From a checkpoint of a small mixture-of-experts model trained on Wikipedia.
Experts: 2 picks a token, a softmax router.
Below are experts of layer 7 (counted from 0) of a mixture-of-experts language model. Rows are named router (the router's row for the expert), up (a neuron's input weights, with its number) and show model dimensions 192-287. Each number is 500 + 25 x the weight over its row's rms, rounded and kept within 0 to 999. Numbers have three digits each.
Before each expert's rows: "gets" lists some tokens that make up at least twice as much of what it gets as of all text. This comes from a sample of Wikipedia text that the model never trained on. Tokens count by the router's weight.

# expert 3
gets: "\n", "1", "\n\n", "2", " was", " is"
router:445496496534499519515522542495509518509512505496525469501490514548520540485519478480518524492497479497506509471516509450519469412511473489487505492516525485528475502509500534466534490454491551470456527493474480517502505497461464486501495484483493485499506507495497430477508487503474485522
up0:503507512511482497506509462502481531494481504500553512463464473525479507499511484488477555518536509522497511506483508461457517487520472492498504475509525471493506486526494512502413513492473585489481514505491495526437460503446475515512513502528479535482488457516514504526529514516479498451
up1:457539518472533512511511525514488495495494506473533538510495491535450506529430496502513508514466548531455453512531472546548477532445454467479500552508464550492518481539545483517542524463509510502507474493532515467509552539503519510496515475500508490483550480496470460501457506524499484532
up2:471477468457486518550507508525489494513501522481520499523497518482490495466509507476513516513494517447483496523543480480498499494484483503498512467495511454473520487478458463512506514514481526487528501475499515505502522525507475499524478488465467495478472478484515495500473469533505518486
up3:462506443596507502468498514454482530500549467538534514522525541460516496518492497497493491561498489508500520493492510534524520480518498490491534457501494501490507569458526496477520484513498506483518491528508504485543472531499492486539491485545495460571489534536506473483499483453520505482
up4:478497520506540462490496496500520470542488486517499500494458523495496520517525514505492505478522508457511488445513543546526487491507455474507438508513494490537521512485488523463477465489519516499475501511480525548515500478464495497499505466553499506483535493444529490523526453531478539454
up5:506537499482482521537495509461491528496528511545506544503481516478490483491507466490486498509507490502427510492525476487492497517500517509446568471528486493548493537541521474466488495463503501501502483461492476493543502514495467511454510485464505486508493505476470462522526466504547458501
up6:511474475497465516530525522459521551502504486481515497480471521512543472483509491487500530531476488492504481563476525489567487518482481522485486491471536462568515482486530496492508520499452460520513522478513452490499463502507487494487492504500480508524530528502534520493499489491457485513
up7:504523491513459522483486458514467510492528475442547520528495473507514535464515511498508475475480491482460496496502532469523482490537509485485484542500542498478474469528464514497511526492466534497506479498481498525499539534469509490504527517519522504546502514509469526478491506496513507487
up8:516496524490508476460577496473504479487545503503468536529496514495546485465524518491486505491440518527504512482510507493496478522461504534529462499487529500530503477520507526436502477486505505509514484495471490458521488511531481462513503545523528459495503470504530456492507520503500539499
up9:495501487527486513498453491513464484541491530487476490496500532474524495521526501491485460494554503499510504511538517470549473513480486494500487471500490523550494514528495484498536496508534491509486504573510517477506462546488500544521473506502474470491482458491508486501491443470523514516
up10:529510522448497532532490503538507502507514483512530483520504520552503482522483512529545455502496516471460532512509484476496464531512499560512494501453533502486519484500535508511484522490475530466491483498518505505507529466532460488551491479445505513483470517508529497536525479480523537525
up11:402501499462497522473526507519511475468482500464504478486495483495501505525429507530467529498474484503535543465528498492468521472502498486490508488474470489475486531492562500508493517511522495472506493481463499533480532513480457506521498470451518460487521539492516531475510488512475490455
up12:514496524495526517501498486500481461485468478515489462459512526516503497480506468513506493495510489514474466463493516430473512498523500517490498490517552500508491500488504518502491514487506524518505452530525475514495565480479504500520476454507501445520573506499486510506517489521494496430
up13:475535502445567536476483532525502483487527517474531500453475552522500498534457491483495483507492451494487500454509480492534495474505487507504538490520485462519507510541490507565524522485478486491475513492499502468425498517496485524472523475514479494509479492538505512494488504521463516518
up14:464496482521515475521516516506501533518530495480513507490484492464504525482506469447457545530471465534476499505520487486518484497497513526552501483483536548532460514480518511477492459428510508490481508515456529498467496490468506541487559496484504485488516478515479485505508508470544514521
up15:503482464484504450530493457481530522501482494523520489500556478495519540509521494448542495478475511490505526475509511517517466495512502477511500514477506488503499473487449539471490517523533516488473521485505519502495573447512485502504501535526498495501503538517499446478479497468493539524
up16:484524493448473475490498489512493434488525500496479484500499479530534509530482503488509479482508501502492549488516525500489495508495488501467485526502500470525487539536531510525487501511503507462512510510507458476476532523516499504477555537461474524510516483496459560537460485543488507532
up17:490513495476519500522506529504509484527540482505512517505465496507473490503461492510457491507519449484463508497540512520512507464513519515506523505491520535475515493475471504498497512496486510491527497536553475521544526489508532495519505541493518502496519498503507473438500537490496500473
up18:499479514590475488492463543509479525495511506463492528508470493499530506490500496497522522505511527519502457449502489528522515469551485537530482543521478534503502535536486468516533476472484490507503512530503521493466511504470463506515478500512482524475492532515464499509468503520537548467
up19:502503507503530512555508502541473523441485486528486515512482509520519483546546497503493487479519502547494518485510507509482482510492505525499516516509501462490476491518480447506429481471507553513525482531536550467490527493538502500500474493497465522530526512459526479536497501522512483468
up20:489495523504511489455537502534529480484507501515479438503440478518499472546487476502527479473489517529521515508519471471498513489519473491477495536513491493495478453495539518486551502497541487522451520508518450521541507513475495439491488486479495510511536487515537495523487543475481520475
up21:464514479529512488469518514521506515537486439499575495575474506468504481478438488457523497517499487484518532477507515473473559487487523514486483530491503475490532559523531512466492501514474495485502501528500534505497506492484494534488497493515467514506549476519458476486498482523493515495
up22:481506475504500508512492498516513516477489496532468508530536464436505531522515476524504460477485534514521478502502521505457487580450510471508474455508481535501491477531494480555494534497531520475515528510459514488486542486508479518498492501502494513522465555533521481479490478511488511546
up23:446452474498468500479530516523463479475486506511514496535510525511526473513525502478495466507510485513529541528535561480507502571476524520474530438497496493489504505432507520450455487479474500467532492480536529496477484522518498484491490493500507505488540528505503522485486508522533534539
up24:476477499493469516494504526493485523525480503530504563531525503545533509495491511501521486496502450511480507478505510475480516510468520503520533486474454521490479483497481517524476544523519462481477481507482531523472519481486455531447489488492477467496569540523500482551496470509530483539
up25:512474486478509491506526527479469470483469477503535473485500533501543521512476498506479488538501492492503482493520509500510537492492463489466480475500495522507457547497495491467476489472496477498495515493499501463548485484550538501510537537503496494516544527487457511531486482485487486481
up26:479526473484513512530537519548465511493512512475466489487475515481472488469495474505479512502489500533525502453538523519513526512461496528483507485432497475449507494494515509523485486515502561496497498452492516488485534539452497478495483470431498466516517495449434477491466453552475488533
up27:487519481525473520515503516512460521506514513526499490479569469476492476558509483485500461469482497486505492494543512524497448497488489527515540530553479527517526530452488553455494496515485577483531459476501492466514546490474515510551494457490456495502483485480481521507472516508518508501
up28:517486468489502455467527530500496511501523478480514533484486476468493473487484504495476519459497488517482515459508495495497518510545529470504480550451519449516505518479495487482488492476493502516484482421503528484508472521522479532480476487480485468517458507561518511471468541456504536516
up29:501496474499536475511479517479506490489481535536492519501493476541475480488513464525490504499504464517497505497504507442483484490480533518473514483519491502464491484493459473479515487499519504492456452459510512512507471512509473495476467493489463545484558491514478528511530500451510531482
up30:537508496496520531508467452451436524487556500514545484493516499509510515480482487493500505491509474483506486503505478508489497482491502473487491552475519504482533519519536436502514462466451542493525458500495448491506475459506510468461503486485488525519481518493489524482504558514485515481
up31:535488538510463494542509477520510479528484502519526450461499545485451513486482469471554500514552524490531495505489481546498556520541486514478480478525489500475510521490443530481494484503472536483498537517500476515521553491500486463516511507514524516533473514460494493501487431475483499544
up32:523502488495448539486526536496488511532508525479544446524489505474496538476484513501498505503499503469507469496510488495525480522531457485490535499513548501468494441482476459457527541490494471517513477479514504576533467461484423484493521462514458519511525474492540478512508478489461469468
up33:476457476526494471519532521554478477477518494491490480505492495463466484525439489484494492483479532511517447469522505508480497489502526457507502529492476476530469478528516530513527501502515476495499497472474533522487476513503504522507488534507478473531511482480562478510497520516496520491

# expert 8
gets: " | ", "| ", " ", " (", ", ", "=="
router:502530513476508463456519469517487522490467470496522526514511520465529511522537456496479498530482496475509525482498515521488502509482506500517492500486490477496492515518461526493510451492465510515545457509490532510526517472511480508481502495501528520498516501504521553502472458499503484492
up0:468503533529492505487514473498502538531508497512519453499492508488537540501524464487493513498494490509514509487465470477466508508471516457501501475482493469462494512477474479505527543511502490499444508567513518476524474489471492499486496553474535537464505561493499469532453508503513523456
up1:497493494474493516556432525484527491465503508507508506537518469444487459509534530474489503520472514521496489485529463525508541502493525536506490506531513503501486517548511508537507499486506559537493462486523526465497479538536512489496488505484502496490508526492517442511464491507532514464
up2:504530501522489514532536535489495477515530543484486477467510493520522517502496483506501461459469512473511446473515490504508506576490517495499517521497479496526521509465522484500453475443505480509487489517495517515512476525493489534494527503502530540495505511482560481506505510462512478476
up3:479532498505466489512529513514485498503504525496524494480523472532508486558492489487539536469489548520509507483531482529513489491523492509495515483482488489504483487494523499457508546506511520462518462504480458473494535474520524522506480497452518451500494542529535539508506505495524548488
up4:469511497500482482443518510487491496509513460488488449470497529501475491527471506509514524506524466495475535513521468490489478482503548490511530464474493477506489509487517460482488489488505501486482481535476493535470498514473489494511499454482504529473480486530511530482492501433463490517
up5:534520491511520508498514506475528520503482524465515516519470557497531494477522537510447497458468468503478492479563487431496459480507517500493483509502511499491505523485501554484521464490462514485488486516525500508543531536518491485477475510522498506474516517511473489456505493542537525464
up6:500512500502513459500508472474485511516485512500537476526503495481528480471486513494509493490503514478489510500541488480463454569495525501511471502472524501488491452507526491463488518477476490485490471529503521508526523461492491468525463521488563515500489480531506505456508458503522526522
up7:493465519510523516529516508480512534479489519532500505549509482451570553507490480479451499535499507506526506470510508503460457507503504470517453474483498499512492496528496534484477522514480482494492478512483428503491516496490493503524510526497551542536514503492485516479470500487532511492
up8:506515483493493482502506486515507544465483496482515474495492500491505553489512478503486497466471470503525498501515502486521546473474526527516501528500469484513512505497495500450460506499487513518490473523458485480490459494481537491500454503487538573537495512512501525490528472481490535526
up9:522492497511453481495462493506526497451516464488493507556512488479553502524502508506484501500498482473520490461525541515478470474533518481516505529524497516451504475536488514495472553545470533453500500491503513515534500492501439461488529516485497510499475495516529455517504476490505460481
up10:497451504501485514480522452521535498518508466495502480482526537519496488525476512507514554540470513497543504503502501475505442523464481483506524511498524501475539498513529536508508537489516459501503490434478484494511507469478464505527541511485532491491507515517494494504502486546501482516
up11:472497552484470442498465484484489491491510497504492524510530486463496495451489482480530480528488468526516494499505528499506515527507510516485528493505483474497506527503474489494437485497489493494546518458521465524534474549521493498502538470521500521507497530465449500490494520515482453498
up12:538476508501473479505509474526487487525491508479438488509498540501483529511499490523503506534491491488487480491552502517514512446497481485531510479537532490495500498479486510496536485503505489503485529491507504483529541509516476456519481464459525486498488473541494477516465458456464447476
up13:495457507532480477487504489481508492512451547496493478474529518504487518508457528485475476531518491505487458489494505483442500499541513523524503496491497477488482461529516512538496522485517523508483482459491521504467471492491524528484542501481504509542526477552512499521512476510507521503
up14:465513495491469477518473500521507530503525497515467512472496504502518515505515478518519519536429488495491503463455498493476488490494539479447520505507433449444507480587488528473496469458479515499517507489496504475500502480481508508502503498541531507527452536502451487462502498457494507537
up15:470488442493507474531529515399489503461475496463529513474475471517554476515492536474497530537511478478559472457489523517474467489495499506461477517567516477479541487475512517474509487481465535498498472511525506483474513481502474484483473519458477519456520524553525486530513450495492508493
up16:476501519490536481519487476533472492514491488468477503485513522551525520539469500511502520471509506497507492494521485482548555515522483512497489504510479500520506499441440510514496504487516500498467475482522514561519463489506502514492525471522438467519486489509531498489491490529507496504
up17:486496526489511478486508448492483490556509515527498506499497545485505540500513454461474504485470543499535506520501496505530517525497496492530478513477504536479543459457473489473499522537503533506512513512535467500473508483515538505532452470515577523499466545524514502502496451483503494476
up18:455510463548469451501512537504481490498496490511498528541529555466488487497519466508470510492504446474585503515491494517488525535481487492477456462502517519485496484510525496499475473478494478553515460499531486523496483506550502482492476521490515520471530502549518508489508495509486537517
up19:487504530480503491535543508543512473496514481490524472557528529492476484518521466491516486474500523487516527503470475482501476495513527463539516497466512495534516534501489515458470456504445557547488489514536504528563508436508495501501513474460541458508489475478503506513479521522501520483
up20:494487507510494502491494474491494557510481504475471503518490510498492515489564459500508498478473483492523504491507509566494506514467487494505477491433498494508487511476521501464519522499471506459469532512493475473540480521515479525505557517502490456505535468524510463497489510512498489463
up21:477485458468496527503488437459551512496509504506507533460532469503476485519509471470500492489501440477503491515507513484545541516507554527559486527463549426496474478489461506529469498536528479491527500511490487498476490474443499527507551546511502468504491516513500467459523489486516471467
up22:473509456503504464492464552516500532522539445539479460504474436513485536516526514493505489530523492517565491477484522501499537519439511512539497514504549500520445517498526498492513515492512525507511478521486546521518495482503501535492512510542515456510435493489458508519494459494479488444
up23:467497546495487518502497498495505499526536530525534467478451481494498502483531493537524525466521508497465501506468492466528493517534473446506529527518464484521502519503551513484521503526509506506531505479474499492506469507500478466504494458543456487533461522451532543505480482528509533455
up24:535499474480496448520503495490519494532544522516506491516486509509515487486518539466487515521485483529489510499465494516479411494500471547511517503501537549492500521489500449492465442520484496500527497527463499521509517512523441500507511477486511462512520498485528559518532459470507481439
up25:529545472533510493505494575528499533492474489473478507468478480499492496535550484529502496536541517510516500475484535502471514517504533491487501506490467498487493481478449529535506537494474521456487516484489495523542460499478494550520497482462539507508484456534458515473475482502559500506
up26:532505517483486502508511499469555541502519506509568487520502509456483471458518455498475530462468517479511504456486473509531481532467484511522504471487495484480461479451480474466530519515478501476512471489475466495516517478467460499524490524447496491512568508485507499486489441494492507517
up27:510460508486479468434492477486478448551477513524441459475520543459491524493515517510482508494481557512504520496470491512473483493478474533483509507509511478509486487479496531479507473454478532517530510532473510524515462554538463523506467515503502527501478481535491499508459493497466505512
up28:557535504526510505477519523510498522481492512542511527545517523477490483485487503473491483504548488507521479478525513482558520526519515525561526534477568491472526485480478501506550481535489522478464514498480517535499527488512502475533509526531478550476469492505525520503507503501457532514
up29:488494474506541515510465515503503460479470494493530508509453489504524556548502476524497520504499469445538499504495536551530482502499476491498488504518475494464490480499493489548495481483453488510495489496535494479533493497511480431500503478457523506531467462484488512523495477476510486500
up30:479485511463477518514457483489508515452476516458518521522511495499497487524516507505488470502527526509482499481521498496524477482503507515507517511488496546480545464548489461514483569501501478480540498452466484560546496513483539465566523514537511511504523468510519481477509513465524492433
up31:476478498495516527469472481483481523544450478496525473525544495501542476487504483512511516476512500530484508503522491476539511481509505516495492523512503524519470489441500536494496535532501534485461455477513487502501524516517505457474504507492472515487485477489497487529502524488493501511
up32:472534510455493485502530504491479509526497518540478557500466524491531453515542499546527539484470489485530514478497503489499464506509507532503521509509507486513475469505520512518485508524488501491463489504513526542504527534500504502462481531471488491513479486535497506453511500460524499561
up33:499487509498485508493480523477496528469492453507520502506503519477508523522512485477519477520472519502492520479500538483493488529484527510524486527522517497540467480535501474519501515526528509506523490480518512516560514460504491477499512497479470536444510474523511498544508485481523488450

# expert 10
gets: " |", ",", " in", " to", " | ", " of"
router:514507529456523447513487495510502472506519515500505531495492532464487517488508503490466478543482508494521519469516506519504488453508476497514487538485558540499513492482538474443481524493487500536501505520545494500468472466509491502535474498461519574540520497507479545529519545494504479509
up0:499465465478546429546493510502492507487533483503469507476463507469526511517517516479495519491488500482493535470489503529502530497476483517478476476480549477532531470494517487545502493496516492542511487492509500497475485470490571472502498524536474538517532493533477499522481448500467513508
up1:504472512518533475485478446511481481527520482467522509464526518502480500542515463503468443478486501493500515489476486511495516511481525529514491526476473513519529481527532535528473517539481464505489539508483475498507458523527490492484473433490481497547528535528437533479532528465496473475
up2:461534542457527506504547520542469441479547490505482518490515469526529496495528527500477522483515501552524469504537485446503540504441482488507496487483529491512515524487488450496528500472481534465457494461535502474529513522512491519505511487502476463500507484503456492508500489476475500452
up3:516523499385476527522489517492560498495474505544526511504520500520483497492497500479521513505493516504513527508493504478506466454509474516498520497485517513486478452503536513504499490420526496550489470479502504496500452461467494490494512502450504511491515545555419581517483493519537514492
up4:521490478522495487474543524514506465487497518477486470477549520494512518477501558483487495505452460501505495452509506504515491529546491495515501491496487556510513509472553501498500528533502490508532501466542465487460518517494509525510507505493514553528485504425525460493499538524486485501
up5:491482480521501477515495524506483507488512505498477532507522528469517498552481511500533465508517504458512539514493474543547497526523482538537554465524506476535529487449535489501495521473483499512487477528474485535504486535525493507502447532457485495489508494508507492544495480546487487525
up6:513512535504473517548499532474529523421559514490484484509477473540519508481481499498459467512523492468505461490530507443525490467500477517491456519500554501488565475481478456508494474528517498523500479516521496515509521527526502501483519497478524520489495498501486518511483459510488482487
up7:455509504486532501468507479448513469566505495477489503488518552520518522499537511511514448514522489511502502495550500504540451473480505525522502487477481491518486499508484496492495538490457530481543507493493527517505510522500485548496522524484527521461531516517442491460540499468516573520
up8:527492549538468512451488539493513450517514470536507514468518472477515497519503537514480530480489457540462487489559510509448489494518509546506471499512543488495502481494483452510484465511499529474502503497481465469509478493527510497514527495479471537499534540522482507499486508502503500494
up9:517483522495496530566497520536532487479507506474547504500515500476525488499498521497474498489429502437522510508503515486494528517493514499498466531474516503518478543494474525528498491494534554537491458569543504504476492484494498505493534501474495506512519494478512455458465478524542494462
up10:473506446534442501543517517496520474508523494488493513494497499534504485486512524515519519461474460472515519511545519499495527485452490475503512474535507474535500527484496498531495492453518477467482505509472448544489519505532516508498532514541470523502533516468534501508523489525498475450
up11:474464505537464504513505491538466454478471530509503542465486530522488488504512493458499490511497508512512482515534478454525505466492503542500484541530533503495493487507518471527525502528485514480485500507461521484500538506480485500474477506512487513547471511496484504473489498518543462516
up12:496522529469500425514541495453545447585489502517512534481462521539525523476499522486459496533488451492489518502495505475493511439529510488504501516530507456499499482461522480491538476544497452515505521479523515490497517528496482513546534514500496533529555552515467503512483498505533487470
up13:530489514477515536499515478500515531480471520485570495536493568482464555514493494521510510427536487474497520491514503505529516515476486514527543508500547506524499508489523505489449502521504496505494535509537485512529492516497511531515509484470525520457512475492480537522523475491476464486
up14:470475474486484474483488467527459507493525505486528505502532515483495518504534530528521496493504504431489537471472504482510502495455445496543495522483535502550488463482490468481448551461533482495536504481496514538507471511504532460526477492512475470502489512519452516520488520507496440481
up15:482532510500499509504500487489492493538489516532501533480520527507481553495517495518495476480470472509503529429516479511485520496530525518520490528477528547493509502495506497515497534490487484525513491513545501510494502534480476476501517475520457510513506536504483497534523507481545497482
up16:493517522533546463498481489538446480491486483497518497507482525487550534489514494505517544538504450511453485474490529525505501487479500501545462539473520535501514490470483482494556461461537558479468512459499510498511479489545507536523491509515514514499487516503491510460495506477508519511
up17:540499526496519459490474509529494539504558516446503525506466483517510501513570519480513478502506489485457474535520450478497490510545516538534521523500506458488544515460530503511521468560495517504516513483476472496504510527495503446540513489455534505482539513550470511504514540510522494506
up18:500482502469472481480515496505520492485515541523496516470472458468475532515540530489486518525496525473459490499504492461526477506523495541544505496511501478491530453528497535499463538486496517500540511469529494500445465489475521523528501454483464517462506500514519502477484515490517503476
up19:491468484509477532466490515486517514536479466522538506503471538507520502462470510507505589499469534511492484489529499546458538531471527492520460515492512511489514497485546492553519534461523540508554500512547514560504479497525544511490483490497515476489468500492487507508499518518481467503
up20:455495493533525484514511498489474537495470478503508531490486505519534496531494501481487501500467492500509494483485529484528521508474486505514466491507504519497544452504485472515460518520547512475463535490549492529539505501505511486528521530524491531481509491508503553523536511483520493491
up21:516529557505489524502495543539535417476531510491520521495485513528487485497492518496523511521519494511497481468483519477462508491491478512494485538493473526510462532525484479505462446512530483491550476515548480469476484468478539492512471494493499516536517500479513488513522513519505479461
up22:471506517450445554504510527531505490479496499525491434458484506492498511561540498473504505454501515512498500507510448486522516465521450511504487513461510493501498478506534469505451494502491527498517518486517494530489494488520501480498486491500504517520511528474515521561512530537467461510
up23:479523478462507530520500517500441498484483478459488475458506520486504512519492459494499518518495494460523495512517495516536470482523489492477468483450493484481490569477483530471488502475523481482445439530501510511520455504495467469515507511508475549529498489512482500501522475482489506525
up24:512536482500544503531513504474509516508476505543497533495504483518474521504496511455491472530534522531478483472514494480521485467486482488517462518514513533468506463509491481536513533469585482491537474515515463542469452487439495492517534482515473514450539523508491517481478479471469517561
up25:491525504491474491496504505503511532499515493516501512559522501494512476500505472497517510488529526495523522484526505475504472450532451460453506509501556514540495505488488473505498501498528493490531495519506472503492451496472464495525489477483548476518575501503534515451514492506549447517
up26:518480488505471519543477508518501495537518499506533460487502491539521531577489494488472443529467524499516505472530506518506504494528507493511522501520435483480500531511534460457493527473497526506483543502498520488511514545459457515467522511541497532557490503546469458528530515538533508491
up27:475475492485508497528469470505485473485524536461506461485502459527491498536449511557480553534473508540532545525516537473502497511479468517498506498501536469508539476497536515492497483482499467546494528537490503491486485464457486491527521527461524500519503457508475505492493506494440494507
up28:502496486466498485463503496507559525545519488483480529506434503495515496440494543493517494542480482500520490464508523501485470525523438467524535469494534526510510516498446504503493480511539505519507526485489510507497499502526550474542517529552482518471546532458504502502488519498507525506
up29:531513476475529515527471455511457482527500476509511462498498535503503529502490500494527476573545524502523494497527519541541505438509491510485463489483522493529498480511514515482538482474457487526498542525495514496489494474534472504502512484494484570495478552511491519537519465495522468508
up30:573497457452510474475490509525479493520520484496501468476531503478499492488542505509514470489482503498483479477521534492520507530475519476519484520535531478527500479462496483482482492486505465520514514506521488504454487506512526527507467494471442481493517482486451510475511548500525495531
up31:478509537455493509520494485525526558484523521478528497508480467490495503475521523536461497461499470515540484513542499513509535495490478521536535484474548522498453491474449476536455515541512510509533508495522494487496517511465535487504493529486506519452489497481485446487477501500474512485
up32:474504518517449521475491498482511513534499507510461487505480489493483479530497477495527490515503490466538472512529501537495514514512485513481468503536531509483515517515538504528465514467502516508477498484512475496470522462469527497533493479489519473519490502491499485502479496514524490490
up33:482476454493514466508487471499410499533477484466513489530511551506498500526516530534503511508480496494539541501502523501523498516488458496530479479420529495457473495490501497494497533524528472489501482506492468524469509496491504525517472519491514495468515557527497459550515491527465488507

# expert 6
gets: ".", " and", " the", "-", ",", " The"
router:508486501468526516473532460515477483493479487470489483475512533485462443514490506509529521571499488473523555499503458469427508492532488523524507533456509482516475505532508488439527515511499510492520546487488472523463497461530482503500507516503494470518505498496489527470524470508486499495
up0:493491549504525533550504519480490503498492499501564530507485535511455459496501511516529500527521504495498497448492519454487488553506517476507466545471517518483481533488516453537504452523488504533464461490488488547542505457463488519491507494524513492493514532522507499509480534501506534489
up1:467450516473528469477444532517511499496535502492514504481501536502484470491490533506524522495479491512450509518480565501501543526484494472473492492505496510510505516483537517531501499507474531477485533471524529515488456478524500520492532489438497448494525491490467465524503466514528505506
up2:542519495529486518457484482510471500482488502489497508497477490504458506502490487519536532519499446473485495510471498456441473480492521503525483479530558528470492446514503489489480535542539505512496505546516543530504507411507488471517479492518490503503531548520504472500507495519480505472
up3:512524510523510495503514467521473482457501465501529516532480491489514548524512527473522530459480485527490471483489472475505523497495520478554465534465563511478503493493518531459511491433477517491462481510538501507542474492531505468490504493464505512519442489529488519520488510473479513459
up4:516480533509454552500526435516470475502453506496527498476520518496474526489532490530463520514486495491422492475538504465536500448470507457537480507538507501534504468464504512492538488524480512499492511508486493482519491512548473524497478488492484444509501521489463520471470455527500510457
up5:477492515489562470475477551503499498497507478533501527513504500488509454485482493503500486512529500485522488492566515520500498520496504478492531502518503509541499494506491468480499525484500500484520490576512512503521464504500495479489535505501498471484487508506485495472486508465498483497
up6:488513497452500497542524473533515525541482512483512470526537497498505490495494564509487471561561487474496493508547498519507490441465478558518488524512483496528535507550484461489513535479508496475541524482452529483501485515442516515515501502447521522490497498525491473493501510537465464439
up7:484497570501460516485510462534476538478518494497500518497488489547485461503453461516519528541478471504479512469518500452490540462480531492498518471505536484517477531540487450482507513513524497457478535483510496459502501502523483509495497543495484517491511523468513524509465519512486495459
up8:489517530467486512486518509481488504515471470456467496469499557555534480487506483482472475501508521545474466505536509513490503483506513513511516464535495533536471493460529501503493468488516508493513522500503475516543524528508474531459464502503476462549520490478527517541490502546534525513
up9:469479515443508444536509490535523523480513502549528512460531484498462528494530485506471528498494518586498471481491467477460461529487445516525480476503461530523517537499501471523499543513487479514532457528496505474514499506493547536488505545470496510505519495548544452452539490509498489503
up10:511502517489509517480500516488488537541492495508493519500494462482472527488543519539533499518485478487546523563518465475525489526510522518527495479480535449506512495514545514553473529488501508538506490481508503472517486499522486505537465523525505452494471542482527458526509512507516491463
up11:484526502535466514497461476479527503475478499543502533488499525467478474491548438494544534487509499472490530504508428498483463518488507542503488510528502515502481534494463508519482480480495535497519471519522451483505477483455528558538564508544493512496527504503528499506499513485512503449
up12:546463493493490493487509483541492518505505507446483479514510533496476497523469462460424506503521473468514511500507468531482508502537518531518494521535495499501526512490524507491516503482498511486481502528521540490504486505509475500524447525514497455533470532491486510504474505514494465507
up13:480452479510452473481494444495527508486504539485479521475491493459517542465505457479469505533459477532499460452479485484483522498502494499518536509515530499504475500522497545540534493457500505459558468511521472524469513514505492539475441489452478488463488483510481498523483506532508493470
up14:496520485462444541501472491508548511536495511527493491461459502550476499519494491443469531494511502490480495480510568508520504570472522487509506502536519486510458527544516458495467524505506517496477494495500483509489481506503507528493532523471486496489500504512550522486545480527500486522
up15:502492495511441509454504523463463511474514452483503488526499520499461510516497474515486524541451555531506505550528507475509517503526481519523499501473481481492468532489538508513472469478531523495506516516505513503478503492518466469480522535496511489532505551470465488519486506537471528463
up16:532491517499499459475526479504485472488517501480512516522475468502499498488493454509491534568520505512520486509522513535461457511539472468546482484532506522530450503547453473492480527492513516485515509503470543479496521478507545495484499493448518479482516510492453527501484487540454471501
up17:508505500517524488542516454566519505470535493457543464552509528515479519511511485524489511468493521520465448522506514513492466463534473508509507538514553490524460448539478486489455522498470548494492530488475494453508476517507475481539535484512498535498501455461501483497515483478503518484
up18:534531493464494531464505480474545512509473479505509495531475510550521553502514518490477460494488530514538425462504488502517464508534508520517518494512530497520531439543472468492496474484508521512485493485526516459519519518455476472527507463515458496456505507486518514472535535521516492494
up19:477484515521493525529513499498516507573529499511503503487491502451495491527526557489508500493505441515490491549522501485488505500523532526557562485481526480533506500490529507443479470514525513499485509518520493477496525476488472458477529489500531534539445508510510517511505510464507489502
up20:487527514445495528474508502512507518503511530496486478518537522538514501474511490482473482467457488532454516511521491509496505468482502477483512451443502530461478513484523477490513495517528517522509529512487527497521505518492484502451461507569490463495508524492528494534548515459492507447
up21:464494473497502512478499496474437497487482537487501500540471480498491501511462515510531493510484512492512503519504526504514484502509558536520502471474433503494454529521467478480487524497546555447523489467508538513463507498496484491521505466469483517479503504550540537490530481523458527490
up22:533534502488494441473548508505511480496498496453497519493476480488484448482498460456502465475495514540556537512492496510518507513550518515507520459515501475486532519537509488477527459457501503519508514498524502487481463459578494499538548557517521492487538539524506535525516519543500481494
up23:482481490502437546514471477479480534505499522516525504517499548477480527485499466517475500486540462496520483558532525447496530499486524485470537466506509530472488487525525505481518492511491528495486514478524502505486547510519478494514511502475490481525500473528455461463517511481503515495
up24:498528476506473487495470515484505493503487515493527525518492530514493517511515488506495456491475482491475522535499499508503459486513488518465487472555486469484488539481487462521513513534466451506492495508453488525477480462485523528492474512498509509469527530503523487496514456441505480531
up25:544505478494524471548481476453546490494518496502501535495492461474469470572542480518450494476469504529493492515503518477472501529475527502489534506461455454487516477460482467547508476504491517486484492503516503510478544514502524513521512514519517557511474486538474515457511529493492455502
up26:495515531509526528490509490516497473528461496499494484529530512501544544531474493469522473537495512488512509482507532458501483490460451493556490552484531536523489503515512469509497526500478538469477515457495452507517498511522533460508492516508490526551501488473528523502472487578511546492
up27:501476519500513510483496465512455509534498473510485476446501493525505503491514510509543512498485519492522453515488515528461515511500503493507536487515493512482497511475537498495528477457504503501476434447495481509536533503531516501463511479469478524509491507466527484518520464485503550512
up28:483516470555446486477502488515489561485483497495461475512543493482513498508451522480513465516488531503507525481523546521517488541472540463433482542453489500492488505522520520508488478510478510525493501527475486471489449533522514497476494477459487501461476502520520469466493532520528496520
up29:490519488469525516494461502490488474474540530465528517514512478534476482522506481468540546500513507479490500516528531494507493508486497514501487480506440493513452495443479470472481481470521484461488517459504501504456489491516536504475543493442493551489559513515506495504503522457490533497
up30:487495484483502498493522502502485477515480495533540551482489496453483528493519499480513465524507504447536515507473480550490499526516518494502522458521521474469487466510516514503525490478485502469522521495503497497470488474540464480500478544489423466500489497525474527541512511474514536550
up31:489501501524495539511486519505465533485500476516485501478454465553502473484517513521494503480477473499513541485482487523515481529500507518487496481508501424487490516486486509538506488505480527470519433533469461500470489494477464454482486480532495496516510466479488488538475483513492526512
up32:477494472503516505519492520508495498464492473484532508510480500527490511478509470492522534486516499482456488510501497527480471494519423532510506462508483489539486442511492502512489510477491535531493500538508518512498504494499439500504511492499498510473495513516465521521522457518517527494
up33:463466525483531508506478467516511469539461530496473486495527514504486495475527462514479503456503490555513490504513515496498501505482480475518524500521490484474529546493503545502514512511493510489490502525525491472500485483486519503520489500542543492474526516501512489508540527515480490507